config.yaml
n_experts: 256
experts_per_token: 8
normalize_top_k: false
balance_bias: true
groups_per_token: 4
vocab_size: 17973
learning_rate: 0.00404
Below are experts of layer 3 (counted from 0) of a mixture-of-experts language model. Rows are named router (the router's row for the expert) and show model dimensions 0-191. Each number is 128 + 24 x the weight over its row's rms, rounded and kept within 0 to 255. Numbers have three digits each.
After each expert's rows: "comes after" lists some tokens at least twice as common just before its tokens as in all text. This comes from a sample of Wikipedia text that the model never trained on. Tokens count by the router's weight.

# expert 88
router:150077135120136138119147106157186123134147154157156146120137144136097123103118128166080113157098099103124078161121129142114110114117161173143135121101113103148126133129113100172161072109114140142136164103142188173133151105138122115129111129164100154117153104109123135140064145100129127129122123144130149104104101119138127098135101135114105172123116153143124147143075127111142139126139125097142120095197117100134120162164155126117157074106106138150141083125124140101134118087142157144156130120144106087118110171100134137137126124120086146100153131135160159124120096135173101105
comes after: " the", " a", " The", " in", " and", "The"

# expert 135
router:125112125141111136096109112129156134098138131127082127087116135105116147179166109152136126162074110143151117131156123117078150131162164099104097097066166131175149128121153129153133126114120136122108098134133107108139146128124143135149113133184124126115140165090126121091140134087171073097146136103099100091126101114114107085108096152127123126128072126168120147114159152117130154108115101157196104123121131167155156129146180135155174161135167131147114129122137111128125143125161120130139149135137116101115106123106160117116110138161156072152108158148106115108129145147116121117
comes after: " |", ";", "|", " /", "″W", "″E"

# expert 232
router:153126124098139141147170115178116132120125145142154172127133103141128107156144137185125157117106129160142132123125179092124129110103140111114068140092079115142140120146161131177098142135093101133103136088168117105112143190138110145137135142131136123101146067091140138149098151162141118139133160088142098141111127085126117125133144133140101165089138150148158139113133136161171094165127109087141111131114142103108076131180160121147146134125149135093072115144127145123107132140110136148147152089121132111114090126167124139076096108145115152109128146144150126121141132146132164093
comes after: " |\n", ")", "\n", " Votes", " Team", "===\n\n"

# expert 223
router:096068140128134142100151091122160138158182138155158160129113115109120104144088151118107076153118085184139133148114107129106096098071137134137146118138164089169117146124175120135111122124119121118124149129138126150121170142149098116126116126113140156115175108097122135136110107122136111103151131137144126127092109134137130102123138164095128142170103119147121124143112103136098158154143118100137113062164108135162093155139133104146186137132149106137118102094163137100129110126150147126133090114176084091113114160092149163120116136140077147122168149126142159131163104143150142102
comes after: " the", " of", " by", " and", "-", " in"

# expert 163
router:106134114115113155141122153136157156123117161140094164094108137144061080110111160131136129168123105138115132171130128134060137129132109111174137099124136109130146080119097134135082120154131141128126208113152114111113145115092119139133105108153139123099149139078129149157118136114134108105105137153144087146143124095126118128116140151149108107159100162111149146092119123105149150149171067122151117097084159148101127126137157139178120135142115132113094102142109133108087134139116078144140132115142149097108138091154175096118114105117158130100154149138170092135130146124153112101
comes after: " ", " (", " +", " −", "'\n", " medalist"

# expert 184
router:110107162110083128126127101152129128120159157150144169115113133096121137138120159167103164136122132127118105160120120108113114125100153106104109119152112104221132146117117110106138127127120117127122168079124091106141175156092074153131129128129109102108123119107108096141131149118138139141126137108180114117080110107081129116112111148099135163096098138157091117109117120114122138131153155158161120130118175157133149159155131108159160087135130118143096106091157115131150174144136072121074140085142136156101104163124154132156134153157125132092138074135132113121152130130123155095
comes after: " (", ".", ":", "-", " \"", ";"

# expert 196
router:128127162111123143161089149133151109129140128139130151138079132142111153122107119130088162115129149103119142128121125126103158155151166101127104112140124115129135125122173130136125127149122111097134139103107132100135136149124153114106093116140148136120108146119124089119106137095161107127128152165104137103130109115099112115136066116137117133133135082164075192116117173110113165168152078106140147106160054128126102142110122104160150101165113114135073111084151066113141113129178135143151152110154113136116106134126088178111114158139117146052137147114154107129154116117129098125
comes after: "1", "2", "6", "3", "0", "4"

# expert 142
router:128139123135148161124116075118134130159185150112098194105132122107104114118143174147128134135128106098120170160126146136098117126148126110183142147129139101142129111121098104165106117127082140058085139093145108135127120113081107129137093100134136108107115147091142137113113137126153131139124144137106050165114114119137136134111087169127127147129109187120068174092101114116111189152154087133138129152128149154106093114140150141145124144123110110146131108107141156117099101101111152146130151107137086149110114154173158158127136133132128119139147135143135147111094151123126105138
comes after: " ", "201", "200", "199", "198", "202"

# expert 225
router:111110084124140157130112106132155106142160097174097161062113122105125104174106155142080134140117096101138124165148131109125083130135102168140130121125112126184110101144134094110153106141098115108116124120131102145131126115137127141150126125143135162110169165104141138092101110134142132097118131162129095150142095127064117140151142148085104143138099161120111102092123119140139149167161119122165178129143106133109145156138181118152128131122144164103084144139135176144116170103147129105137139122145126121111126163140116191144184152161135127086126153134131166138132105138138109097
comes after: " \"", " (", " the", " of", "-", ":"

# expert 191
router:130113119125097140110109123166141132120131120117101140073123149123127131159141122138120135153077073111139120168165120120051143136146187125125075087061118129139136106139145153163168120108142133119095100108126108102109145128135119128148104163152134133109158161096138129105148139112136073114146148082105115095115099098106110113113127142125114165127102103170110121106143177119120137112125123149164123127108148149122151139150174137147161132150117122136103138116159098148159141121159114116128134131154124076115110104108136111106126142135152066138114152111141127058150153148169160122
comes after: " |", ";", ":", " /", " —;", " about"

# expert 251
router:125087131138098121135118087123136099127135165138161163099156102142141143132113122145079149124113155126138122109102148111104103118127138110160121114112119114136085145104166115133125130145129095120079142103137182152135149127128090102124143178200153115115154090103187143109128098132156140099138144136132122137138109104125127147120092152139126107142084166130128127100116110087145121212128081105206100149125120171116092125159142063125144109129125142118114092130145134081102116121118138135152143115121134142122143116123096140132116110174107091129152097166139111106140136142131133115
comes after: " |\n", "\n", ")\n", "|", ".\n", "\n\n"

# expert 25
router:159106084146135155133166120147144125181139111129144123092116107151136164161134175126102117134102137126147153140104131093127158139149138168142133120117124082124118137134115121147118093150030122117145136122167117143135118158039078128127089130159109174107154145091175109104099111125162122118136125111107124083094109116122120121095104131165092102139111160130150116120117136151157143118115103117140142136112113158179129179133154135114119101129125134124138122120139122072137116141133098136115119071131103118120090132147094147144133141099118101119155066140118122116150132126129121118
comes after: " the", " The", "The", " a", "'s", " this"

# expert 193
router:149143114114183124138154082150165101103207147115183153095112087145139151163116176113118136110099122150098114145104120105107131138091121135098150148153122117141108118144137146111093089177117115129099141091140107137131178144112123153088099168136125126109145099101117126137133125168147092114134159108102121143112103125134097095172130130112101096139075102142131107099118109169143135125099126087165125128087090137126091142151164173157134114120095118115101114139115152102106108140119098133135092128135123117113159119147134131127121114101071164136105119143131128120093124151095115116
comes after: ",", ".", " He", " he", " and", " where"

# expert 203
router:152130115123160115122167114156149105129157132135138150127115156104136107144120173124127120141072148128126134163139162123106100149124151128142113147125148167147144110092115085155097123123102153121101183111180165121091131134102178113168129151129116152115130120131139128139107191153171128134167151132121149120109105116100150093122103107115108148084121123140137124113116107144144159100149148126142140117124073109125136184142121175139169090134115116110123146155091089076109161108149121173088144118131092073117129150156127128117117113107113145123164074145121102106084148119116134099
comes after: "-", "\n", "\n\n", " information", "Personal", " Preceded"

# expert 175
router:117123130132117153139104096153166147140126132129120132090098147127113151156141137147141135130080123129130091142151128105084159154127146122117077097087136135178169117122141122166138118111124147113106108130131140106147147138117143147156095141158099174104114167077114117093134126101155120107129133105109112104140112099118100055111113130120097119119069132156088171115140129121134180129120130152175097118106119147186135136154166130174190150146169148147122092112146095097115156133139141156128125153146137102107120122097189143121095121141138133160107155130099107127107144134147102115
comes after: " |", ";", " /", " ISBN", "°N", " —;"

# expert 145
router:101105128157106144101130106140160142109131121118093145074097149143130136177139120125145137161093132148138115108155105117094119152134151119112086074077135127183122134101133142170111124134126127123083109127116150100130141097130152108149128147196124135120130147098148130093142115106155110110120145079123106100141106117125105090114091165142117129145090142137110138106115132129149171119105105154185100131130126177113160145175206119161190108130160130141123133132138099068126124121131128155157158131123144109116115130089152108111129139157148100165110166123119128125122153147116128134
comes after: " |", "|", ";", " /", "'\n", " —;"

# expert 160
router:104145105131167124120124126151195107148153116135116150099148136123122088128141149150146140177092128095138132164116173145126068135120163095107085164146146149138115126039098098147096095116113136121070166116177122131084126123120150132165114128142111126111139121105180143146097155133136145150186140136102146115081086130121150137134098084104113148092134102134113141127116150135139150166120151147155144075137120141159139165162148136165144111095088128101154133146119130132099111118139118124115086127135123107115108111128140119119108124126142114117133116135140096137137153150105158110
comes after: "-", "\n", ":", " •", "\n\n", "Personal"

# expert 233
router:133092143126107127124087153150154148128129164146134157063156116126130107176093180127100137160140128099120104127119151120130113108149159091075114097143104138210101088144103101109140140121136127131096154099146167129145141120108089142142145126132123114121166144125129129110140134117128144093139118123134079115117112097092134133083131139113130175081090136117111113119097138150151130194147093102156156116106130136115133171136169128189147094119134126115091132145174122147135165126130110107099133104158136136116130145110121162151126153181128147100128133140116102153138136111134137084
comes after: " (", " |", " \"", ":", "-", "|"

# expert 255
router:173115121096162132110112101134128100113123168149105148142117153091153146084098138102090149129128127155165113103140098110113135159118192126132101123134105115140117113112164134151109129144133115078092149149111135185101125155089089137103131114188121137115139126078137121122129103112150123125100154120098124147109124129106105122132143125148113114120079112139146182068094139145138136140178097142149131123125173187111108124170179103123140084120145143091125109100108109128106107124145148101126115084124108112122101134094137125130121119164113125140152118161110144119170147174162154131
comes after: " |\n", "%", "0", ")", "2", "1"

# expert 112
router:155132121144142148134105125147195165159195117141159142113104127135102124097149183153113131152134144150143107159090110114121099150115173157131145100139118071129136113140144106158139108145099139103113141117155122165104120180094128140126150150136097104112110133089109110138106150118146126128167132124106149109068101112100179134129126154078125109129080163118139158118103163144134104144095130120129172128137140127141129111167114148121143130098115148146126135142125159152089119139158135165162126124147095123112072107093136174148133152122134127116181122137143103084077144132124126111
comes after: " the", " United", ",", " of", " in", " New"

# expert 58
router:111113151119134145124071114142181110174126129162125139109106078153099154106116118116093108122088141156123106124115126135085143111159144107149122102135133076120157130120106135118100096126098140130109159102118166124122139143150118145109085110153126140112132154111148145114135120102162118105124150105163141150142130132117113127139103131138106099088109108185107170129127142100168111139169112096148124120113111185139110154171170126162151084170127135083101131142107152104152136127129114124136133082141108088115117151084097180156070138117121145082142146093144132138122071138119137118
comes after: " |", "1", "2", "0", "3", "4"

# expert 124
router:171080098139153091120145114153141122128132158159133134113130084151099111136131142139125096183080103132136161126142170142114130116134179117145109082103132105119178133139102109165156104142075133111146105150137143139125173192111131115082118143181134126110148143097141133101108114140142131105143159104094138100105105153147139121122082083096117117102128141160133167139125155130158120158104108094142166099110137125148156159132143088137102093105117079135134124143163122137159129100127120118131131077139115111112103110105135185104144138128133143110123133135181121124139120122139175112
comes after: " the", " a", " The", "ic", "'s", " its"

# expert 54
router:132130142116109144141166072126158109127145138127123154066106121156118134086087173160114141137082146132108146162131111121111077156165143161147133149160107135163131127108143123136110069118121092128098133122153143149116135084110135097089140170152160084124158128110187136097094133098140151087124161144122122118126116135138161145130076142135109104139132125114097126093120122123160184158159092136159103151160096181119128121119137083151159123145108130096073103123160124109113098114143155144140097106118143146122108121148116137142124115135087124129158125147131134124119148103086122115
comes after: "\n", " |\n", ")\n", ".\n", ";\n", "==\n"

# expert 170
router:098105120150171096106117114126145116104157152152081139156136081127121064131140144140127138136087104106130144158104151158130098099095187080101129120098129113137130106069109099134102127123117116108111166125190136117096139112113113118099122117123098126113136162111153131100110152139128110120153127130127132161105093131157160126123127088113108110086079135163118134118103155118116134173121142104135123120144152124150157169156157140206158109100087131134120129162148142159131137117144134092089106119155134107117086110144127137156097152144127126100139101115160091121141111159143169132
comes after: "-", ":", "\n", "==", "\n\n", "See"

# expert 37
router:125105125141117152126119087134174093095151143131157151125124164095084148106072119128108130108105136116130113134094131118090118155139161156130137106108159136132114108116147101087177074164108084140125133100108109154157106133138130155096131137167107138101122116097119127103119114098151165122107140083111091133087120156090108080125129134103133127142112137161139168068107168141124128104125118118167171124106077102112089122134158116147115152145130120110145116106155116085113154105145115148119100101137129130114090094118141158099124081142152105090164074116129100147131133134131152131
comes after: " to", " and", " he", " also", " not", " that"

# expert 132
router:117143113108163144159114100163158079125145143130170165107148099140107104153107146115098127123073103155135084140118154150104113122113159106127165121163128130170142103093126142190112129128114075119111117088121150186133127110074126169150107115111148154096143143110195116089104150129164085132153147084107105103129110153112111102134108121106131137130108135118133141138092134147093124156134087117128155114145100155125134105113130135127149115153124131141091106094099106124153125093112120100148158092145141090108118131134150146098118132164105114156140112140103121151089074122106123113
comes after: " ", " (", "–", " World", "/", "==="

# expert 72
router:111125043113143114093111113101169123106157154147148161125122133136071127139118174155086110134129116106120114139152152154115150124146144147125130127155119081118146118113107105112145099126102082091124122125113109120119144139137096121128091110187116153113168144097122103115161106100137139166125164096144111110121112156107174123149128154062131137133126118171139161068162146125136116127115158108147163109132153167128060118149167138135129114122135110119113115088179129128108114125158138140115101090143109086113135134135121161087102093146107102127145120118122101107142144108122127100
comes after: " of", " to", " in", " for", " and", " on"

# expert 246
router:131116079102135139132118150132163091164154187163102159086138127104088111100123135142079135106150132154170165169134071111112129136148147105136138108096093079153150148120091118151131094168083142094093123119121129153126111133102151132144135133156180110106149097107160095114143136134174113113119139157164115127122123122083177103104127131132120151135124176151137161094131142149111177112125121134163122123104113168159117143159157128134170124134118157113136120122138139133158163118115098126109181108142134132106127080145102116141126136129106126104125116131177149129104097119123149103
comes after: " |", " by", " J", "-", ":", " USA"

# expert 24
router:137104111142147126109140109148147120150155124140135146116167110167124093185143143138099117143085099088116132141097155103116153158115143131123143100140135060130130117117089129136140112157081139151131164075177127127089130125129115122111094130148102152114157144098179126106092119118151088105152130112106148133095102120138130107137097142138086111112121149118115162147134171156138097125137127123127175105168148123177162209176164140137128123093125114154145124124163126098122107149143113151138085108146155101122098146162094155135125154121140119128159120143150156137166116116106096116
comes after: " the", " a", " The", "The", " an", " this"

# expert 16
router:132119131094155119121147159154150120154135134164130138089154135120106108156100165158105111172108109123138120159129104119115140162139157131124093134147128097122102116126102138127144068127099107129144128128110138135074179148140102139076113152149100157112190151098133154141115088117150125122134126124145117143103100094105141133137132126128117149106133162134120167167150187144176110110125134086139124096134136118141100163136139090130127081067155083091133128134160139122140127092177085136095148076121150120116112121147135158144148164152145099084153133140107112126148132117107178134
comes after: " the", " a", " The", " an", "'s", " its"

# expert 235
router:152116123129131137126133162150176122139152134148131169098106135139094112120111108110113122146126102142167122144142113079107092123116122141132107138111118115176094129116141133098103145151085121140089174133174122141135138119091110125082129157121126146112155103081217120134128126146135118149126125111154127101089112106087146138100126156166122169133100149117122137116087117105105133173153081072153112089106107114089119148118168113177172118147108160160113146108123127151121151136109122170101146119186146143114140133156138147145145099170129158096151150117131151116151116103135121120
comes after: " (", " |", " \"", "|", "-", ":"

# expert 197
router:151125125160108110125114105143146081160130107125138151107130093129133080144106110109085155115062152134137092121154134091103102158131144146139110166144111108144158082081140098101114099129088145106125165145135137128079142178072131128148116129139115132115151123138146121112099173113160118120117167144162128137126109117103129128155119148103097149126108102168162114127130130098134121121139072105160104110114135144124060135157086121136137114180110111110130135119158154099096170148142116150107114125153066116122124153132110157101139095105120108123141143105099118087086107132130152127
comes after: "4", "1", "5", "3", "6", "2"

# expert 43
router:133122095118131109127120148147127120137145154128155135066120144106112129121142135117107096160071163111159140172130124086112153157140124155130092168143130093120094101140125107123114113147108120080137134117123138146128143146111139140126130142139119156111166140075139132133088114117173106113132142126125114098065109109073130131098120097115103143120098178134151153121135142153125160121101110077127108109151144114169101148111133102157138058092149106098142112109137126088146124089149140089136123085129127088115140150127153158159126195144140101102165087146110124087122124147152132141
comes after: " the", " a", "'s", " The", " his", " an"

# expert 31
router:126141163146134160120093140135166121123153142140108173098092129123120108094102143114110137109112124156122164110126119130083154151147137115098132142157143132145117169139136135089092137142119103119133168109104122100106153114118143112121084103160163132104127100113128087152132152106161087107150145152109123091130109094073121107134080144149116127168144112132104165117110145100119157128143046125145112116147090147130084122131173101148181120143096134136048107089148092122153142125131095132151147102157098133108141112147120137111115152120150140095146169121146131137164092107111141129
comes after: "–", "1", "0", "201", "2", "3"

# expert 174
router:158102085147167116100092092150153100141139162147161148097128102118107128129145161134131113142099091118136152119095176128113133104117158114164137104118135114134166149133093106186144108129081125067132122117119112157091160137127142148059115116164142127106151147116133131081140110136124164156147137113125132164159113127162125108118095119089112092093119133128123166138134175110149133134144120105146148127130118148131123170138136094155121101128140073099143126135172094109167171091142102138088137108137133141105080111122160190100104116137146136126155124136151142116125136146133143102
comes after: " the", " a", " of", " is", " be", " are"

# expert 69
router:125097118106142095097133107156152150148171121140133152111096137156096120181085131108111126118125114105129103163125115114072122156087137173131163111119106128178149142151138158175143137140116108110121164100114123093091161141122150127129152140151146147119148146118118130124153115176142111158113158125094096128111113154100118145155102146118113158114122148130096112094128157168106171129134078161171140074108101139132123152144116129130109100143116111149112100116136068125152125146127102158140099137146135077115087119093110145097145097136105110097165144085142130075109156113116152121
comes after: ",", " in", "|", ":", " November", " September"

# expert 17
router:169127089099160126120157126152137138128152175146139147094138149145080131122124120132077121129119089160199134097135099064126100170137180093120132113119107136126164121123098127145156126147066137123113129116131130177091167118099148113101098145167136095105156104125130093104106152124162098141138127155144091090134113089087174121121094116111143088116135179159156160113106135084120153145137112125144105108107129119153101118168147108121163116146125120110122147112137160142172148111111107119116135118155137095106132104099142116151127095119133103134134163151140111138119117135126144114
comes after: " |", " New", " the", "|", " San", " Los"

# expert 104
router:142150128119135156168129128154175112133176109125146162109148140150135109129143167125103165159112168139124079115111117110131122141142147141102137140155109141129108132145147139119109091177101116101108135109152155171129190172122081109111129141138127111119111087110133139100113102130136158150152158094114121082135093109123102087161123094117136113124122124112163139091121135152152143199104137110138147138085106120133158169150154153142086139098122126089130092098111155111114125094105107185145120097150115105120128153162155157114124106089079132126113113097112130126094139167101118138
comes after: ".", ",", " that", " he", " where", " and"

# expert 238
router:133102131116134108103135102146144144157170123134121155139108177156128124146086143098108143088141136106138095131107104082114131154095128166116131082112132128179155145150142172184151135136128123118124166080127162116100172139123146141140136138142122151117133124115112109081135118185151152153119140106113084139126119153101132126170093128122112148108137145148092125111128177122106158151137089169167118085117126139115140162142121113137122082131117124155151087117120111122131137137087113136138099108130139075115111105086112167107168106142114116089180102110144154085114152118100170142
comes after: "|", ",", " in", ":", " September", " November"

# expert 18
router:147120122143119109120108129126142156145142164104108128083142089143090134153140115189138099125087132146123113104139106112122108111112161128146102137144119099135144137106149132129151128130127112146088121142134104189131133170090085145119098114183155102122114101087108101166104164100165131102101156111126091118111126081135118152123101143115088140141101153168120125134138108135161135118115110123144136109149107122171121158185179126157120097087171131112092077093133149082147116158119087127115127137126124144126131140118169161149146110125135109151114145140137190135083148133111087117
comes after: ")", "0", "%", "1", "\"", "2"

# expert 96
router:108138099089109143128109100146153136117168136147125190133095121093071086097133124140100114138120115143151141180132138129082147150093091145115130161169141099138144096107107102126098124137077110123094170142125110142130153130073104138133084115117140147104130125127121125168114159099170135120144149153118096107116109131102112161151107122105126151151132103097132120111133117128120160161153102149150170129106148174115071126126121144153105122142155105131120082113127134124089150121125132136124129143139084133106098169132110144106157098145084114108153134134137132068148122110176095082
comes after: " ", "–", "201", "202", "200", "199"

# expert 204
router:134138080124137141125111144145183090170163176152134152074105150098117130120127153126082129083155119156128155190149097128121130107119147114138167118109113080131171154126117105154122098112097157089094121128121121159110147111122141144137160128176184096123143101116170090126123142139151100094126148151146143132122131101107172108128128156136124165109126142128128154117128116174142188155156114134151166134158116135171117146163149153125140137126140101097137113100160167110134159129092104133113137105131111120111137075122111103149138156144114120121147099155163140145106113131131156100
comes after: " |", "-", " by", ":", " J", "|"

# expert 224
router:118134158117103115138106136144150114124145139153129157130077132146116150150100124124087178120121135116116157132121140111088142141143166104144140144145143096137135142141158114108136154134116112123135158085104112113126145127128159092115097118144163142113109128113138078139118133098157104129137164156098126103123114129107128107147073128138103129157147091154082169125132167122111174145154070107145135123156096129128096130115146117163158104152102110128052103099157077129136123119168135144155141097161108145111112132129088181133104168153133157054152165109165109134155115106147102120
comes after: "1", "6", "2", "3", "0", "4"

# expert 30
router:115142121123148103112113129144142148106135160104121164077108098135106124165131134193128105143082131137137103109143117105116092160108173115125108131139170090131127147124147139118136109146119063121110135141137086174143119157092090144121086138184163091119126087117123114162100154106157123083117166120147116130110134059112120135129096167126126134139100143124125124111133120141114136122136087145136133131144094149130095144149164120145120098080170118102082137111127135086170117155144063130093148126114123133123137145145131130112167096110140117120130139128152170127069157147119112131
comes after: ")", "0", "1", "2", "3", "4"

# expert 66
router:146144081143140125099148161118140150125172125118117144090140138111093097122095110164118122150132101100144102142120139109123152178154110120148130146169156113123115158116089145113136102151082129123135163145122141114115185116116085110106092132127167155108162118081159079159110106125177139131114173154103114067118108148096138154165149140116127141098099107158178160122154148119125123128132110138156142107130110151135129120113160131129154121129172081109128128134142150122115093079152111125142099061163111143114106145116137153108087100137082104131126134114109146101152132102147100113
comes after: " the", " his", "201", " this", "202", " first"

# expert 3
router:160154113120143128122135164162145159139135133134097163120174139104095082116118128124108139128121103167123172105119110069118133131148147133117107110132106105136123094087091151128127137164086122153100144073137133115109174111110138116115096143127135139111159116105180131124134155150144091137112161128147097098116117123097138126146123106116112106098116119132142170104133169124108103132103124105126117112130155132096136166141135092150213127098123135082104151129109109154135158122125102103117135079152143079120107074147150137094090142100152121108169156105183122128158092154131132123
comes after: " |", "|", "-", "==", "===", " |\n\n"

# expert 147
router:144136137090115128112100117160153103132145150156131144128168092106122152138105115121078120124090127137165133120105128125119119158088100168151137127137106088114138141149108133158156080149088133095132183094115155143123139097129114093087068114128122117119153115083146130110134127112134142119127161161101117155164103114126147154099122132122113158114135110126129139123099171085134112116127105096157134149118127147155065138143098134122142125104139101141126130100163121123120190088130105159106091097146146116120078164143143199106144159149137097121173144118137146082122144148144127094
comes after: " a", " the", " an", " most", " more", "-l"

# expert 29
router:149117094093119120105103096123177130140155134133167146123132100124108130168139162131084079120093099139131093144126127101114141156126138180126146124153156102139103160114156110133114127166094119114135128147129153135128120144112144142143100166128118133105170156112111135086124129087177119093125135100143137104065109161102133147147108166127102092157145118134116113134142140160118144129098146136148152071135134128172122137190153106126142112126100117111133132067122157103123126155166136134143094090143145052111100161128168148098131118108089110140144104132140106162134142112126098097
comes after: " the", " a", " his", " The", "'s", "The"

# expert 65
router:153142137151184133094130139146150141105189158147151163118119111081057092112085161121124122139105133160125143152087159125106130122136152125093099106155146153142096167130121146145097129134118128133101155084141146136078113091063121138135088139127151118112135111128164112132137190150163136111144147135102066106090103120128135116124093101135126142113155090113131129124080116105124195116140115129139096136132153144141117145120161126138110165123126129142109109125160143100170125097109112139139143097139106106116142115163133111094134145148138122133178127150101162102134100126127144138
comes after: "201", " ", "200", "202", "199", "198"

# expert 119
router:126158128132127116102107128130180096132190140135130142128158128128106132112120160131110155129099106146135116128168117121130139124124120120125095115111129129134164102084146138164105122157104130122077161115150158131080183119135122120140071094131112179107139135092142107135125155144167104115104135113128149090105124137129139104121104118139104117097114113127140148110101140088153114122112133099143101074153125114116118163158162128147212090120105116112137157138149145095120125136140101113082085091152128100124121096160162150089084112083130072125177138152147124126161128140130159118
comes after: "-", " |", "==", "|", "\n\n", " •"

# expert 166
router:182114128117109139176140091145140087123122161127144128079131113162128129113119156174113130109111138109117164163099147105117079126161129143148129126155126130169142155103151119155115130116115103128057173105186162149139141126122130097101145168172176117122147127102163160084103135110140139093151156142121129130132117109107162143147094125128116103117156140126124142107102109106149165184120109123158099131149098172107106146141142086145129101141117111083064088126154133113129114136141145147162136135118145159122122115123107140134120120161088099153169098139135105104139146128106147116
comes after: " |\n", "\n", ")\n", ".\n", ".\n\n", ";\n"

# expert 116
router:152095126122151137125105116145186144132170111157132143123099066156128105123140180147120110143109134174126105146125130140112109148077186155109154086154101094139124130131112112180127084137090128101131128143156140157115125146096110151132111133151132110115174123096116137107136133114142163103150126127091117132102101111107160141157123146116120111135104143112113169113108178107127134147110154133128189105167125113118148121156107134121142129099123157134128141076125124150097122170183116151139161131150118106115053137097141157148145159136142161115168146149124114115101149163117105102
comes after: " the", " United", " of", " a", " U", ".S"

# expert 254
router:115156126118170107102092143135194117154157152135130131117174110118130066169117138142095163162100131125112146169171157121126101149117178104132086155120156138130137121056135095145104111150130115138046149116150118119112158105131137117175111122160145116113129138119156129121055143141135142138153139109124126094091112129124148146132113126113117154093080130161111159085133169159132131121109137140135137057137154129139130152139135128157166119108135160127144134135129121124121150128172120110142126127152128112119108118139130115121105114110146105088128131122125091141186113117095142132
comes after: "-", " •", ":", "|", "\n\n", " Succeeded"

# expert 34
router:114132091104150121163130100172128085136136145147157124115117107083103135153127157169126131098135158123103119113140128137123114118123124127163104131139114103137119150164151136106100085160102113116087177067130117112169149130092122098121145117145150144123146152113136135169140191138145158143181147123139106098121131154138145112162091108123093083133095134184104183133087145118134124188173125147180138124158118138138107127170149137121110103108113136092115104109120112113123122127136099131116161122174155110118135144070125137131132117110120125112145159148109187108100114129144147134
comes after: ",", " and", " well", ")", "s", "),"

# expert 67
router:154145135096167139176109101145160092140145131130172176106153130133113121107098187115102119107112103146121111105144150135092111122111135138160141157165133122168150104070119122183123110128114130141071129126115116157159121109091123170130107083114140158090138140103138100087108138150161149150133146086100086124136124116115128103134092145094120110128059147140110145114104103128137149178136120125125138117144127157154159132120147127128158094143089108147089109119133150117165119088122134098137154118123080095111121135120174158141166148118094103134120146116074109118115125130127116124
comes after: " ", " (", "–", " $", "/", "9"

# expert 60
router:115051156138140119125093123130141118134138117181130179113109120127125084172108156148086136137106103130119089131089133112106131119120141150139097120090124078184132132092147095135162096127120128141119129093129103126129128157113137110082144111119105144113174120103095135141142124120123083137103145119086104121110105081076174153166110158132129101170151129132107125108150128191119173157138132143136137082149113122145103153138136107154153137130139116084105125127128141124127158078155119133103134120167076109118118150103122142110133157098110128122126108161124140144153106127158099095
comes after: " the", " (", " of", " \"", ":", " and"

# expert 152
router:108143118092141157141132134174152062104144137178149136105160126074127114159099133152122141141112112152149110135123107138101131149128146138161135156105101080126104146122097167110140120172133103150136164105119130145124144149127119060094117193105114139115192123108132130124139139077135145125140146140122109137149116109111108136139115117122091122163100119180125185145133166118149110126136116091174120131145126108135105131155160154129117122120126099085102136108151112144129170106153095120077160110147155143113125182139086108135141149176140110126165161109128117115097122133118138123
comes after: " a", ",", " with", " an", " However", " more"

# expert 79
router:132131120175147137113107107141165154099209150141149151089105145088074095108100178136105128141103129149139116171088160117098129128138131146127107104147161114147100141151118141118096118144113136125097185113135114118094105135095098133152092154125147118104138107131118078147140153126156146075132135165115122105080089138134154125152100130124106112118152104114124148137078122121138149134135101128132139122141156157140097123139152120130124185110131136148127079139192153091162112128114119132154142133143085132106119123144130143101108124154112155142151108147091181073142117118130127127
comes after: "201", "200", "202", "199", "198", "197"

# expert 231
router:120133121128146116158125083127169103092181145142166158119142137139112095146077101118086128128069102152141069145120151130097125128099159129112145142158107141192151134110145163181138128138114076146110128085149171163151134101094120171131125132121153143103139148115167125099132118142129108141148172084103106122134106150090121115139093120101132152151103139120123120144107132146106143134128100130136142124128086171127148113117123140117146125141126125154107118107111098122128113077101121092124124086147141086111107091116134143090123131143108104154175132138098146118084089107081130125
comes after: " ", " (", "–", " in", " In", "In"